From a checkpoint of a small mixture-of-experts model trained on Wikipedia: vocabulary 8192.
Below are experts of layer 5 (counted from 0) of a mixture-of-experts language model. Rows are named router (the router's row for the expert), gate (a neuron's input weights, with its number), up (a neuron's input weights, with its number), down (a neuron's output weights, with its number) and show model dimensions 240-319. Each number is 500 + 40 x the weight over its row's rms, rounded and kept within 0 to 999. Numbers have three digits each.
After each expert's rows: a language model's description of what the expert responds to. This comes from a sample of Wikipedia text that the model never trained on.

# expert 1
router:441464458503494538444541554587477523550440495502516564588562544472508498490534591477513464466471462440501532497531562415575525539543477534544558461529448554528451569585535493473518566435500451554550490564559464549517493544504488557413503519
gate0:502487490530481480521481499463490577471500481479481459506499525465535438508547537488448502533437536512437443499495508502492470542455467518516445541584520472475565503552449577468508409534501498492574496529503464498438519594464560413436561495
up0:525507479463482462568475536462560493475504526503499570478492469474536470514504505500492488563505529510475510460472564506456549494469548441509483507443557511416591452505503550480569444566480549558530523471550414421463522493508433528544510558
down0:467460446491546512546501489459497509490522478453468484497469474516516460496526437549492498460496520553539540480469479479455486456477458531525461466534556465514484466533490539565496470569494502537485516468450534481544504496540535475499434522
gate1:481554461554464514530498446581490525537543501527491502441455545527481539494455438496525415441542509482491572480530482475474492502581487555530501529359553494473540500500487521496495484473409529521477457455482602514532604533482463517532428498
up1:436547506512471467508502515544522411559450503527491489453545510440487522468529451543426526517575482464528478567552501517504505500475505489515515507426472536465517560469465485556450504505486479511477423474491521595518432527494458489531497443
down1:412545497535483631512579522555543503508549510481487456491491518546508524523517580554446470478472490538566555589405545565459477477532481512502502498490504452514530449505522475475513561455556541444508494503487473490547494475506461447430542462
gate2:530414569492535503509457512507507514462465486493512535513436451482505502507594472573459524558489481456548480475513507527451487490522485499472545504448495512486593415468509574515470469520571478427487535474505472579480534533489508570467472550
up2:531428454434506475451473501386544460475560528479440484554454522510485471479451407478497485441463484475441498491396515555435516539485567532396512530441516461472502548471509503491535512458539445451488517464477409520470457551489446514488506478
down2:464484528513593418499523503427585564463436496509448533498485515543448496454557468526511464522437581552455473556511484517479542488456511468620510588473437460534525505486548526530455493522569501574480453473453450464536439523473469566501454472
gate3:437443534407523526431463553514399518568546477494512530454458580570495568421516480528505490498528460554488486512549488444485528543502446502486534506418513468567456511519514548507526475513500492547499519475500555421537539403460516486517525516
up3:543447530548441495491525579502412492568445477477549575475472481529504450441545475517521502461465394521427494476575531493436501549477535503468527504498558457462486539533501510540471545492541513510463470464420476525537507468467467621452496461
down3:492546539539478495459481558479508451471506500566509545463540483475521546490474488453473492499492531507525454512459502509576508490489496524540534520552488481566530482509482533457433518487591473571440545503453488502495545515512429460476520470
gate4:510505501369457568472511452521533520434510458514428501449453502490495457464454524479513496482430497483477460539502544529548576532503489548549534535452494568499524498512503518556516491516484508491519571468507495475546512493503452480435494585
up4:522500516547527538523487522520475553469487479477569486501472480498487365462519512501560448435442547570468524525490582567532503509447517520529503486524460511505592538471468517487473478615473465559483524513507547435465512500518498494515489508
down4:481475532540483525508479478516473493521524487498470540503515531470464466472496424512509555522477535455446491529535515493454484542424520531423537534562530460468467554525466461512539513497495486470468543499481495521520514631507478487460513497
Description: Subject pronouns opening clauses such as he, She, It, plus mid-word fragments like g-ou-ge, matri-x, twent-iet-h.

# expert 10
router:512540485459497526489517579523561505457410503457570545592475512505499481471562517533540561476543465540458433472551573486563495520492517473447461517522466417551541506444497470521451433506522513479496501547549466377459473532527531440511499463
gate3:512507522500499568451535508490463479488531504444483512470471408475476606532581522573418527462472498547498514474488434476477535511521462465428452503443486451491536535433578547506532470473536450528510455495491443464540487556474470483475566530
up3:450474482538518507518474436512486415529514484494453466494473477508472504428502462497502550506508530532512478458507435508547471459529446478516611488483516499463591421519531559460460506521500520532478444458458517507471501410487524487497532557
down3:565589554469474455506458549461491447495488480548467484429520548532507520556526482479547462510475504578510481517488558482518539479447547542467424521457500436474538597523460479532526434503520475415459451534407483468467496539582509486422524519
gate4:484573554507526470497502508495447532476572477500421437504465517589512488468557552541531577538579545570539457442445497543508484480422501468517476435468505504490488534477540472500504517526519464585515536498439508507473477449548455508502543523
up4:538514493444538519545507466499523462525528444518528433503467492479454520433612571481414502514541530535486528540506487511497528468456580385543455457444592487480502498523557573526549500481480562501502510498506465489445542509456482482547495523
down4:513525496561506447560496489468544498562478395525565463503458476435509486507530463485458569472483508490477484462460537496458439505532470501520476560484465450586532514461520484478573463487486477445554506506486458501505480530540531533537444589
gate5:523530477488436459487559443495422484503582465486494533517484457544516523567475498566505472529555446515493474495499508554447528465499418440446456492496440479568461554500505514497472548528528529506542538463533492522518458446497480437453493489
up5:501483522449514512489535492493491507497555495413457527483566434528547566504661478533534557453422509526413505479551491454446508490413445495515478489482521451580499563486490532474415488451467505495607515500523518530509561422492474475488510475
down5:622581505496467459487476514461506476496527469518474496488472510491563426468478472491454530438481564489500512485488526512614449538492493488520436428433473516534538502471551505521521508508486524507499565463502506447497502523447455501400508538
gate6:496475515503576565454554509579536487495480541493466523421496485543529481423506490575410480492540480517546555410517464482537480556491418490555541483554523518497566446491466516506502521487509468502516448506472525454548479523474406525475486511
up6:501476506509517526492511522500471550485507580456525553473473508481546505538530465550452476448426507478499434502513460501406441528503556518493578512498480547601555494466436508468526569582477566488483555508469505483487495495475463489518520485
down6:495499461493516510537514557451474529523518511510447535543486520557499474486562488471447471494517539446489496471470492482477482588503532540482529500477513543458533509516505529551470522518443469540517505493520460559472462621446476440583426536
gate7:441491463516502550408508506491525511512463520480545531501494514604532482493515468490585531516497573507397451485528477535475545506476461498485556514497500515499470459481525455439439532569497483458519423511517484509535536561478455474521483437
up7:455510467514550454512456514538453562500461444530422464551505458487529538477477466449521534578444447475531448465530437490541494475442531545450436516515499486508543490482467448497488403454512512502511491486490552529480442489479528572510517496
down7:463492559590564438459565574546490447460455571469426527544534554406494453557537526451523456535515519522516490490541540497490375493525479454499469481497521467486482478576519523401525525458481454522469526461525537491465459482499515441456498485
Description: First letter or piece of a capitalized word after a space, often in taxonomy or initials: Order: G'obiiformes', S., RCA, Festivals.

# expert 15
router:454509496418482518562486526507559499442418526489537536520461542507446532466499528506518559424510532510546450444553547467574505503508541458450484568538422478519559517515463451557485445486501581473506565509508469517480517537600558421501492483
gate3:479540456572516512495480488504467513442538442493554496523503526440465518495470501600549479529474486496480436456545536475452463492512468559520432448502536482468552523501421557475500477449463528530545523536505494458521495532561450479465509579
up3:478495500453553513492519509564464489461592479452503491522530496458529473465500513507464509497479402502510441469465482495415524521476506544466474523527523512486485504491484463488506478534535518494532526498529519508434565479536434573470503468
down3:519463507470488484496424535493565512526509547507523571575449479497458500523496470486432554521482514436506597469404497541476492507492544514478478521556519476448523540460433509506456499510475474535521472419533500506535580396522535416522468425
gate4:473475460537508507580536463500431416532504560514496488442469478540456566409550577511525460519436563483435461505455492529525497544483424469549516522477535493534511467507510464461502468522517513425510466479471496504509418596541542547509466452
up4:508555438529437402527444458523515498494520470473543491494448533468510548524567490462443518505409525605431544447532496422532532471506524492532466483500545487457482502482475511508413492433579498445534396436511491510471463469500533483468470537
down4:544442517642453506457515440490558451477542537431496486561490543479544527558446534461414516555507525459459490439492532518473493504548505528566526413418450475421501523521482488466540501571524462508511536514495516489505399565532493538479469470
gate5:462491514399551545476450475493470501444471561499506470472550509476476548521518518410438525462379474445523483516546521484491492528508481489515509521483462447451503471503576503450477489490489528516585491461492477471465453489540487472579498493
up5:498506439556580523532440526485532516463429534459525437574519444489472455467472505488473489486514556531517509563508529575477506541502461552462455483519536559513472501475551533431438545486562544468494520580478557505503470478543500485518513461
down5:511545477547367462545537547538544529484459478459417503527454533513432461500452563537451550475484479490478485501580458508531524563510492499514508472456553426531466437487488416537466492506460521484452502469532513599524432460505439469506506500
gate6:562481454481531474502586505527493497488578450480535528521478572520473529561461548519469527551548422498503500515455491494508602551472429478492498532466536542429536508495511431520557407479481443521444534446534457563480418466529555566485533484
up6:555540469471566547577571521476505497432445498502606536557539508487514502472432485468510589596504488519483487561499519471496550544474492434435503404485527469519519495540555452492526457601483548424508463462460535473521495536461496458484501492
down6:478445481499538466525491403568509480489509523541489459512515503493480580426524500537533508518460463556511629431422527561466526432538541563533543525506536513483488514530443522424452529526454530461499577581528474520544478502521472506416467432
gate7:521461499467508512539465491475525464524498563472448538456571531484533433466484496481466486510541492498514468494509474538531519484516457512462539514475453533539550531527513485480502471514502369513496507476498490500502547528471570499476449521
up7:506501518550521495468514504464540409517485476490497520491504442453467469479496364569514585469492456551537466529502475474498460555529525524466514437538516428507445483537481525430429461557495502505484520479518557432483569414482547542514498498
down7:489553562506544554483498530534401476435518526533513531543504408528548523458412472495461461520573520540489472538529533502494508462477544543489476462516478469522496496524529550532521484568573514478487602456534460499422461511507464526522450493
Description: Opening consonant pieces of words split into fragments, such as b, re, st, con, sh, as in C-av-eman, sur-prised, creat-or.

# expert 12
router:471523509507560474464494535446515540550527527534409503503466473546491526473461448560470458441530540433483524560422490541394522526497452483500424479504519544529429488559491541537452520490504473475500531431423489463491471493534403450547493449
gate13:503438500508483453457499502476499471512504505510466511473512471556482460466480539509466465451507492504537483511504505485438404424451486486481543441505513465527471508522475472496589491576495434501460489567479591478528452440473488494514526466
up13:502499466500435546426517532528532478488505483484438579572538464561558509437453505564502483522490486462513432468510509504447523585493451541537540516481534554466521522453541511508558484529528511468510443498506573537594475534536457529436561482
down13:528513504480589517478533510510457504523539519447511420503468487496470466520457533472446489494511525496546470484506493452523480487519436484561439500495447496408422561597467536511474442522511491484520540563518535462491596529471491527489479499
gate14:488479504520503515585488486482531457551489493538523489586571523524561477524562488528522501507443539463514483534441501515562501472480516494530563501449523508563529494496521510601464538490484497485433489454480500474528461503422572542486520506
up14:477522511489442526506522430488425503486515474523458479505505534542458486552475472441419484545519489501482445532489559464494532478478482548490498485451560489497495468432499481480535444486465510473548480512518509421483503478551528458525439528
down14:456460485509445404520436475427556489473470479461495517558495412381515517523498529444595486508437497513511599573490532497566484464535467563495512474537500529537473504496520518520487535389517463578514469453444477480486479505492505569527514485
gate15:564517487529465447575465462432498571528542458500557500489544526517469446510535623531461509492502520510463522455500520449511516498479483512498511570551514487548470480565447535485513493556518386527473422470484487508486457504452528514535518551
up15:548493538451577413473487509549507478543527431475502544499503524529518474544534461525567455449491535537485459543478444442471491506446466453441518492470451557589445487469460550581439509497513470550517499488497509553494487503508562471465467547
down15:607555441464455484541495455496492531548473493455593544572490501591482468461504412472556492504465541537465495518471493543546533507495500446489497536452470528579510473488456457486440496561460462445465544502492452520477533349568471464516472539
gate16:426502463446519529517503497483504548500530512406565528506533515512512405490486472467507492488506504496535526471471488431434490401459495481509505466491543476490463533461500445487490510497502508578455467506566465500559503433529530465533497468
up16:483534509442540528594478561486567467525592450503443519509466518512460514532433576477517485531464509550549554446518468493455497473474555546557517482556455475452464505457387522513457616514448524457414547488440414513571513517541504532467494531
down16:550569499497489470512562523496415395427453466493530482518538479485486604599552527484495454497506511541507458503544496535575526496434520412573495466482530505507488488502507502410508448493500464580537493464469523508443507549528570459529501490
gate17:489483543560525573547503472520500485490472460519460477451468464487574554471460474484500469428554464468497497528487456509523575429443474470497528526487426557457515576451459519419509464490462567544598508537544531464461498431541502478538494489
up17:516391453496480484496537493465479517521453480522511487537529539497495419495417473475374491497430528539549470460435541567556479512498448554533468513468484489452515461545499519412441466512561503460475447507452539512445522422508540490458480484
down17:434520496514448508540476527573461498555529480480462515508471499461500382512428462536463449511507464469471451541489500476497573535487535567502510518497527581521554491492525547463500524481483485425625501471337456483484542607517486488493467514
Description: Prose function words, auxiliaries and commas linking clauses: was, is, and, of, which, who, and the -ed ending in look'ed'.

# expert 4
router:539521489528439531517428494502425444487448446487543528506513509437525504533539576555565552512515488544437541453569503536531490468510499443482505434547509446462544570433513472465471434514488458517505455568493462509479551533428511480473446558
gate3:445471478440468593528478448505510494479533447558529508513525552516545440455508498569543514454524573494511485547457524509488555537484520552484493471459430507469419518472547532497504448477506489445602526519467522502482505495511545482522506566
up3:483512503458461501506534558470505542506481558486514497431491456533506547465488550480522517508487542448564499472509463452442503468490499539467534499505529433519519515501503416531537500474531502456511500603434474546438503521529525476517483479
down3:579518485555513513424506517487540462460512460549511476539530559467529507509541516473499469572511503531482590589469486513502465500473417616533466476451470506487519478456447489514541526546547492467517479514545539518511465498484588479527467566
gate4:500491481457497405526516481509475525521462529542566480493454514533477504494468511449556518611526510528509421441420489453517458487474519502516527517464480530447541491537470454462532575451466481501474431563435459524478521457492526431398529501
up4:464520445564505485471463505514547614588512445507493531458539506389507521537502534558458527489522442492475457527455445522498572475463510578498460488461488485497501510489488529503498506506517540475538527579529532547553537483541491532504534462
down4:551452562464527482560405497487495525581578492567512468555466426509525517603533522479495468553486505395543500530457533490484490534439422513539471487458499437576543467520478454497488519431415533451571535510434523486473530481609399502468532503
gate5:499442468509400545467567536462567449528511527515457493585469502557503526534535516502517433499504498516519441473511475454501479521499449505572476490441519550575494482482485485490484461465541450456499476552534472455556382480546514539474573519
up5:442524456491481472484493478482522442406480512529514458513518470538445499482599478487467445579497472488615507465486496593582491581540514461515467514499474467475541470540490526498464563445558542505497528502497529493479453480567559523431503477
down5:489458488575424521503529535405566505457498503582503471457498507506522531508526516543489562453491530547475500500511543520544444452484560494502560486503522498477488483468442518494481538531518459491497420516481474475443490301473450562495499514
gate6:547499452480528497461417474515503525497498489452500537529465538477508491515526523510497538564496509476500494579514460468485497496534524512485455492464531469448459478443446587575481506577577514454490433501579499446507522593484475468505493501
up6:516476472455463508508551507538541499505491484434490512521485596472524514468446556501483497475547512516427489490474524520530610498434551475456542500489443433470516496454513477500497501486481456436495474542535555536515543490488474469469533511
down6:463520483482463511558444510458549495490500478479534475468529483509414481490535477507525467507468439512545409512524428518545480513514553558490593466502544487496489472437421556528476502473574503518455420562531502531491441517503566506513522489
gate7:516539480510458573589453553535482515497461539509463503598502491558508405443528496506446536416532458518491520546463443553475531404544551496428527489493466537549509456450539411505547464463483514456511467447467479490515477517479478439526554559
up7:480495513498534482490531518469506526470579486514475527475461473436383500539445510465459500485429563474540495506494484518462472543487486506459537591522526575494426504564516529480495476514454474485481505479584535566521431491476564493476508443
down7:553471546450441521525464582521520528451515469463499485517576498537596520490527429476456559464506458516443457557442495520447548526476523557593508485479503503409461508487547511514506470451465552454504430543455491564439611453476472554510513531
Description: Letters and pieces in non-English names, especially j, K, z, Kh and accented characters: Gwang'j'u, Shir'v'an, Asb'ó'th.

# expert 13
router:531481532499500462480516432526472523529507442469437419512470506543503478421454537496422438524494537492456474502506533482510445505507518529496516449470513554509464457507555570483522508519461554515524504502532500503513520520462418512451560498
gate3:555430497513548484502483506441395456512503444479504539492489531555466517507473445500478470519507519550499548419571551559534456528477471520405523455540456428526541506522455441524496516479552527500520546433466500529541450488477501459577459474
up3:496506446539483481465491524462499446455450531537591547451536481496550508505495462453504537498490504495458545517492453444503453476473535593521499496561444477520516543513423462463525516506504495570537575469534574497469514571475517509495480469
down3:440545515479468544513531486502498516489519476581531539451548485451504470489459531490455463554509439505447493481502509570471528449452521483486458534598479453520504490457454494562539544497472463382510472458543493492530463443500496472465427469
gate4:520485491516458430505521463520463543529546524576521518524516482458561544475514570471521498488494446504583461497461451523470385527534494529509472562450551538544509466430458473497484567527525480567564461390544493527506561530467419490502508525
up4:477492455468495478459517488476567460476485453485477551523463512504458470506528473486435574522519434482470477498411480482512517470484428520455547481479537392537535511461561539563544525516450515435465558495489565461517486477503541507498482503
down4:510560511542419519498458514479498531491417523526505541521490515491561457494374496503577465502471508517489404468544478500521550493466504526503475454528510493536434492476513490471572509562465443460506465522522477530469516411516402507432575481
gate5:465551478442439523600508564543488553489487559453481509500546486478504528453482458448565526510502470523573448547481507534503542485537486492499523542455547515559515474541456520531465550467538548463437514524428541517430475425510549427479547566
up5:516474497489550530514515491521614454535508463564499522551528562470452468491504561518494389520508547512502555533475609449488541510485461490489458509491510426505509434535476431478508494466468534570544475441431480488489600447530484528462507484
down5:530482479552483485510530494499505555551475525436501468513539527506499477426552479466472457523481501514536442478554527495462538503487568467493514603525495542560457605477433520495426559499503510509495535543426555498459531382438614544552511474
gate6:480422514440465424508426436476445490517466531517560475484472489490519457481503444510479535527539469476550493490544480487560528521510530574456503497430518486487463528446476519565511481509488494485473478490456523440474516485430530530553518495
up6:476496498443582454519513477492484577504513487512549477466448459431468534453467528491504487516529492459536447495552559588517482479524489474479496463547471541415460534493420504522522515472506565483506492480507493533515550441483483532532537533
down6:453468571500558450577516491572544501506558445501503512505525540510479493440451540488526547488524454482565489516448508496572484521536523466485426426467499525498490543577450543495502468517492430573474486525554549567466532416498499435435544568
gate7:471564463491511531568466540489562623483439403567490552475447596556458477520544447497457565485521521425533492506444414576555475512486456528524405538473454559506515489518538454514547482464449503485497500523490509439538531502414511549472496475
up7:485510467418492535486508541545539565483472506484506544480477507550469512425479537478510520484493534510459530450486440493464505492534490524567457523475487464519478550507536475550533483490470520490519504526563474586495541587557475551453529482
down7:504585532447506512460556548527607522455463486508519425551461429511546541494508562454517546484526512554494502514391527498558405481434540512478556529458456476541492514528409505537475541521522484567507461468568428505437522454494502535454524480
Description: Common nouns and word endings after determiners, such as years, season, University, name, state, and % in census figures.

# expert 7
router:508462496497516475501488515404574590542591531608466461479559475517449526516465435554450465498496520494562567605455490552456521461470517518506440511524520479560517427506485499495503457518488455475482514514462488550453497420532425469495463507
gate3:536475520515464500500479457513500508515521520430549565494515467548541478455472506575559488528470536456487563478501522496515480450560556366519544496447435415496479449507450512576537482498442464525555503499536504503440456505495506460543489476
up3:527494557412535446461370480490437567545538530544474533466550474520543437503495496427495505432462540480441457546518531477558472487545444426515517513482445496534516494492560472583495533500469562560524521528511473456563542489425438583555500525
down3:495518494553494468523497438517495563501474585448470449478478508494444513445514532500490508523508514432525483513485493489500513473518516461524526491458520584547534490507490477505559398459455522482532439449512545506475566609448553496521477459
gate4:510527489473471461517572542418505527457468473558522421437451443581461511399474586495528573510509515490497513510549476495463500456518490478475406461514553464454495510525486491497460395523523476539457450517519488502499412537464501489465513570
up4:521557423469494504436449553468456512457502554574468427446521564496566482581464445482473480520523488574543428468482508530581536544477476517509541497556453518501454512436474520454510446544476487515462530493433491524499454465501503485476423546
down4:478519505544495459595449482491497519527368474476518501483523578497460487509513504410497535582502493482519510529506518567532503488473500483521482531502511585528515468535490499419477528490487474520513500513528494499492475548517484527507515558
gate5:472566492449485471459470485570508473547495503510452461553508511578510464512459445492518517446473511517522526491474501428457522530457467501475445429497484531562512589494447502466515585494472486477489472423548535458570483513559535490479487480
up5:562564498458414582519465500545435573471610491537483558427496524487501457587485517572443509521521473468437501494548489586466484566456502515533556471489529487529435483504478512442554518548532520525588483554483443521502549512515533479473492484
down5:481517505538526533525472507513491406493506503501439467540568472438512541525553485450489496553492509536463503516428523484544516519492447474501456447480556600381536432494515400499471469522410493455544548570521445417508540449537475499533471410
gate6:537473537459454509557446509442501512522531462423493478372486497466566494511546479442526497528451518461524526516565468513465484521540477524563481499505512416512394485535545387461507494467454640461541508511454526516514511501547591520604513437
up6:546578504488517458472482523417530507418428498537437536479565538453474491492513530549419546522423527498464456534513479524483483583455484530481495492570531509498456514579514489569420488516490466493530541505511469462496392517545531527538454512
down6:452520477533514470463528475449529481515559439458470536398502528512454476524444497470596534549482476502495498613467454525474464485495479543492467536520418577501429529525496477445510499465622530539525537448501532514542404497480525470507502420
gate7:549527608570501505508583559492492494445479572545502490560462561453482468491515486518457431547530477498540527470476504436521461510497511516453478470546517487536491446472541535478509449551470581547622447545475488522479506556485513473476469489
up7:538467512522503500472470527461505477468482498542484477569407437524473436489490489548526492513499472517497463524487443464528453565452615582556505480474540505512475488519432488540541479538545590513530425586402572559538547512478552475491544440
down7:447550489486463521531498525469424498538550491505445383453491527517470480543483527489464570487463511567490501513497527449446459560500506548496491400513502507520492446469509441408558437534538483565544497507491409575543535466519437467504495501
Description: Commas, periods, table pipes and clause links like and, was, but, while, especially sentence-ending periods after biography openings such as "politician."

# expert 8
router:550508531496511543568505448482432522545500504492513454458532475467518475552521494448514550570420455483494511500470516500487485444451418516516506494468500491438533537481506479464502558543524530568458509506532513570558470560431524564511515472
gate3:488476457501472507489438556489516440468489530455476584545500473486474561455468489623454491562505502544578530435531513400519503454500452469517448586452457540498410512499453536457485497497558486535532475505523523523453449463465425512555469447
up3:505551588528564623489540553533583502443482499496481579483491532479457483448504489471474485496536528491550554530510524513571527484506510488536556494527490520542469547532471535457509482547526581554491508434406479505439446504471405554422534462
down3:459436460517503505481554540425482559523518566584508500524497489515503508465510560489524504407481519523417612446540491478518552443522514489465523498531564481475517505513466523513581518468499515516442539463484461551494440506545514487518489554
gate4:476506459553509520488505555565489435474489565491513469583496486425428487456533515531527437514520540531471518477476493472529546440481523494494499551519528419493599501546511503427485523516459496549524584457527527470516529572526553529447514490
up4:541464490430439446498504527497568522497503502497541498405434479428534520537522517480426539512470436576491552482457450450527543447573505456494528546522510444500505472508529546490524470535533524497478527505511482469525434545524438505515534497
down4:539555508501508525448539491473514509467458520485519395516492469424459473495560504490507493581511532570554524471500502436506499471522575403441531463527538519463551467422506439465542500524484468519478494513503588491510533537548533580550502440
gate5:536527517521466482512510524402520529556487459517474500472468500492509509518473428518525549476466524479539485556513460556514490476486488522567471491534531569503477570468508452501492485531506447455485587462509500421502493387516508521541483557
up5:490533510507501465456473475530552530531512484455488534500407490478498462496510505528526421497475489531528548488565469453517487526515591466515509579538504435521503481541516477546554491449496511473482495471498382531495479444444527479444400528
down5:512519493568478521544570510492465536522458484531536465471527457580501520577519471492582438490511453485555498506533377469519466455456551528496483526477471509502488435473556473518433579437504500477484421532581526530545477528505457489532545539
gate6:545479441477588464491548504444444549511519445500475498526518496497480511462509518519546557529500521483529454511474486498501589568424528474563489437472446473511520469495454539587495478551533521546445522526541578496424513467465529472499517461
up6:481564544443503502530531473480516495513549508440524527477474577526460479485449437526538493557487437548486523505524455458511509514528478587464437511486490549527475495455512495531503546459585457487533398544483495502548470434486515529544548463
down6:515460433578543479505525474502463493513402523549526516532505517514499514468516469528482516476505474472504509524446484546572515450515489584436517488497566443508425501553516591492451452426593546459575477541474516437522533462516538559460507461
gate7:498436464509443481497436505578465513508502531495556607519538541493500449508440512576473550491517484460514470493479413481527502508489417465553509470489495506545484486512483541488483456418471520490566462515580536448495422481543567571469543521
up7:541544536525475552574470503486459514515559456506384499502465494460557495488485479494483523559491497544548468531489443536512481540570575481432573536500540501479526519456466444500471512460492528501452507472487544536483491494515509524467476555
down7:503558510525501458455559510512506557450505467531497548468471433446532556511531582501504436478434544512554493510536518535452548544519512445475493405550486501518475511490508513479496493603616520433506448483488523587549594458522469441479592570
Description: Last word or piece of team, place and person names, often in sports tables: Tampa Bay, United, City, Beij'ing', Norfolk T'ides'.

# expert 0
router:485464526470484546586513435555529490479477561583447487496572496546501505592523480399534478505382494452554519537539513464536533442518502496501485501482445486508496510536475483505512512544490585521490460489554538521476502521442550581468481462
gate3:521441479553555429407549579589546505512469455504448485554542566515482499506496467511488483526553506481519500513449472558470549439560517507470542552485491598511534526555449456461525485452534537510531514521547560543492473559489498550517545554
up3:492423517500548474520470614552532544601508521470551523561437529515548480525514531505481504437517541567437501508451584490500443524456422531481530527485543460553501525493493485478514477461507485557469512531479566488436502511467533462475486448
down3:518576492445401555563414503506441539551496491521458468543480414471550532487563501520511433496508493471484490471481510534532489470411427463499524483564465536505458551476430484507507470507521485492439517481445543510433560529507526458439492463
gate4:540535512471493477503470487492515506371448489521529551467571489475526487478504460485470491453487504533499454440520468479557531499482564537541522569544446523512508462495563442525435530503518535502473515519561512437470531472581499453424420501
up4:516491495438522515428507517480482497497523475459546540498490588512465502511515462496515506516519537506527445488461579500529481468463466509574508529425541480512570391487450573511547422548514502454455558514473487549423492530538458516530380560
down4:594525512485485488483545472575573512532477437528509494436539515519523510465486455548483502473484546531499494507502476500470542484474468598525489496446546461490499477557500516503542520496586540463551531514475531497506496526542526577460548496
gate5:579473517505443543491496464531514481474454496605457485495478409483591505483448471532489594424527608526520527454540517508530527510535518520459504484522493494487472502532543516501486567548474533540511517509504473516473571559436483528524565493
up5:435546532374488479578494472528468430484520518480475521532429339456567552486548489483554578435463515464516502475547513492536532535534458527513518563497519473471472514496472411478486504556411432458496515535564473468481565489546556457528535499
down5:460556466449530478486506501508542493506430565558505492530475512530485531502492470471462520493441529493465495477423521505490539537528443493499501503475404481613495460547459470472497549495517554490618478516450500540497532536500550492494439508
gate6:457428490506522446447517444570452482489521509543484589461432555560538563510588481548489496546533484451485454481500474540506514495493469519512541514462448521517538505488518491514488520488501480485477440440368542518502488457502500500448459514
up6:494482470475506520455426465515471543512479486516568397467489529437530540432525495538422508528508487493531525510541477545416510514499532517466499548440493506475538515527533505530436499550478463485526502474499474505489494555524430591530519480
down6:453502451445549503449491557512417536490477508523510498525543450473519539575511540521460554553446531496514502420477429530443527491482415489472453504471503490507461544451458475469483454522598542487523527478487456520554484443482445601529543517
gate7:535479477497455493513496496470542466497606475485475555431522537452502499513565535495471521556534516495463475414513522517515507505538501467468506452585483533519489482520541445561495499454551510450478471546526498486501525296539546490509489579
up7:471535497502572568525488471502489505494515562533533561509470529519568565468531484522461489530482441477479441433406537477491545448519554523472496411501565476527483466512440513520522462518468536591518526463585485502585533669533537491539557475
down7:481497493514479439509503479507456516448555556483533501517492538463468569502556497503468471484572459442518545515548483495470540462532491465528490518563520571499452457485460470530474458498527479464442463499463522467527541783496503519505492480
Description: Word pieces inside proper names and rarer words, plus common first names: John, William, Daniel'sen', Whit'ec'aps, civil'iz'ations.

# expert 9
router:522498485501526477459476471466525548471566462499529507492587398518485493568504456466504557531474459497556483456469404531421548477448519527542518546465476561476534402526552423448497549539493451517519524505450544441553505530432517461536517486
gate0:564504557491548472475463479516546475533573525509590504528466440593445531452506519515442466537492605483553538485503505464473546514450464546501447588515454499490460453471525411478463481445494431496534444430580464511470540577499498529485491430
up0:517536480412476498539499472466589558540521486419443479462593494456568470465483568505520483591597463501473473484468494480553486470513527567496551480468521534455464472505466506475490533563498508474492538484487474531551464505455581522496428535
down0:425521530521518494473531520558544426456522501495526458543501497437503542482484516511458511537484548447538566470520515535512488505521427430493463556456458500520527528481458491499528475554539416518435417489466478536562508395444399482492536452
gate1:457528526519499534467520476506487457452509438507536482491447442537501487494508454548475462484499515511515509509443483588492550552572542544471564490520492477499559495455556477465546543519500527513456449540441486484533501543464521569489570466
up1:474445472471484522520523452500493443549554502545582523505486530486481498543543471491486418513556477476524530490560540514473553489516509517557476429551401493520435561521486538480458410466422573465509501471533416480531494528525533489476547471
down1:535546566492539424537446550511533544496544449485514524515492537512409471510465480511533459467586563524496523499494580541492494474460507501436535514466529495557584519494501543613478481446473486542515509473521492531545449399511444508492565481
gate2:544500533462458509460501512498555456472465428505502442513519465453627452509474478439495479487496448435505507539465489500515465467449560512479487472456463518532529558512548457590469486508563626467489535467539527463498493547523592437509503450
up2:499413496497526514529531465539439522471518478447461427443413480567512519540592480450534513520591445544428409525490469537457527509449446447570446498526471607535504472491525497397495514447509574478499478525488510503555454445535528524472469444
down2:500557527507487566521504480561519548538471439515495483489507471518505390509517468475527577508524447468541544476542506425539524486437492488500486523425473540427399517407434472480501495487506494506459513439404524489512520517469516488462497482
gate3:470466544565473485495488409505491561580555467526503462457499518479485481533551445523507502520556557477496512551492462436529517430490535503536426507538450480533513521457462503466507533486468415523465452468498470573483453501403488457511457544
up3:493468523537536443560470446544591525493514458407497461540464538562486504520489491518546489561459482465496468481523502477568532523519520522470496418460437518517483514474472502473491513470510513517536451556528450549526464436500457519501540520
down3:492506535513493510486514533496404449489470499525499502567445507466514501556574510540470509494548457537496535523450524525504528456482526475523522437489486465511578552516438405533438525449525512474415538440473568464444469534532430516515539508
gate4:525534513514474541491445496588487491556481440537517523469412459508477504470548494484492523472573536521513495427487511510442481444498509487519588563535463534535529488518424483517484575493515546442471509511424537507514555525466502564432542494
up4:421543523483477484499483528445522497509498477479458534526435542504543548502460568504509497538510530490540523586489553471431553483442473479465459498457513516465559496491437518516509473431450579480569476487465517504465519425466451435573554514
down4:512545469429492522524473546534482583501505501518528498515515486459483488421492470512511481483521462510489479452531501504538460477544478491423562497454448541533575454507508508533480592518442512518513583495470500517481489288533489489504544565
Description: Infobox and taxobox field names and their colons, such as Country, Kingdom, Class:, plus coordinates, decimal points in percentages, table headers.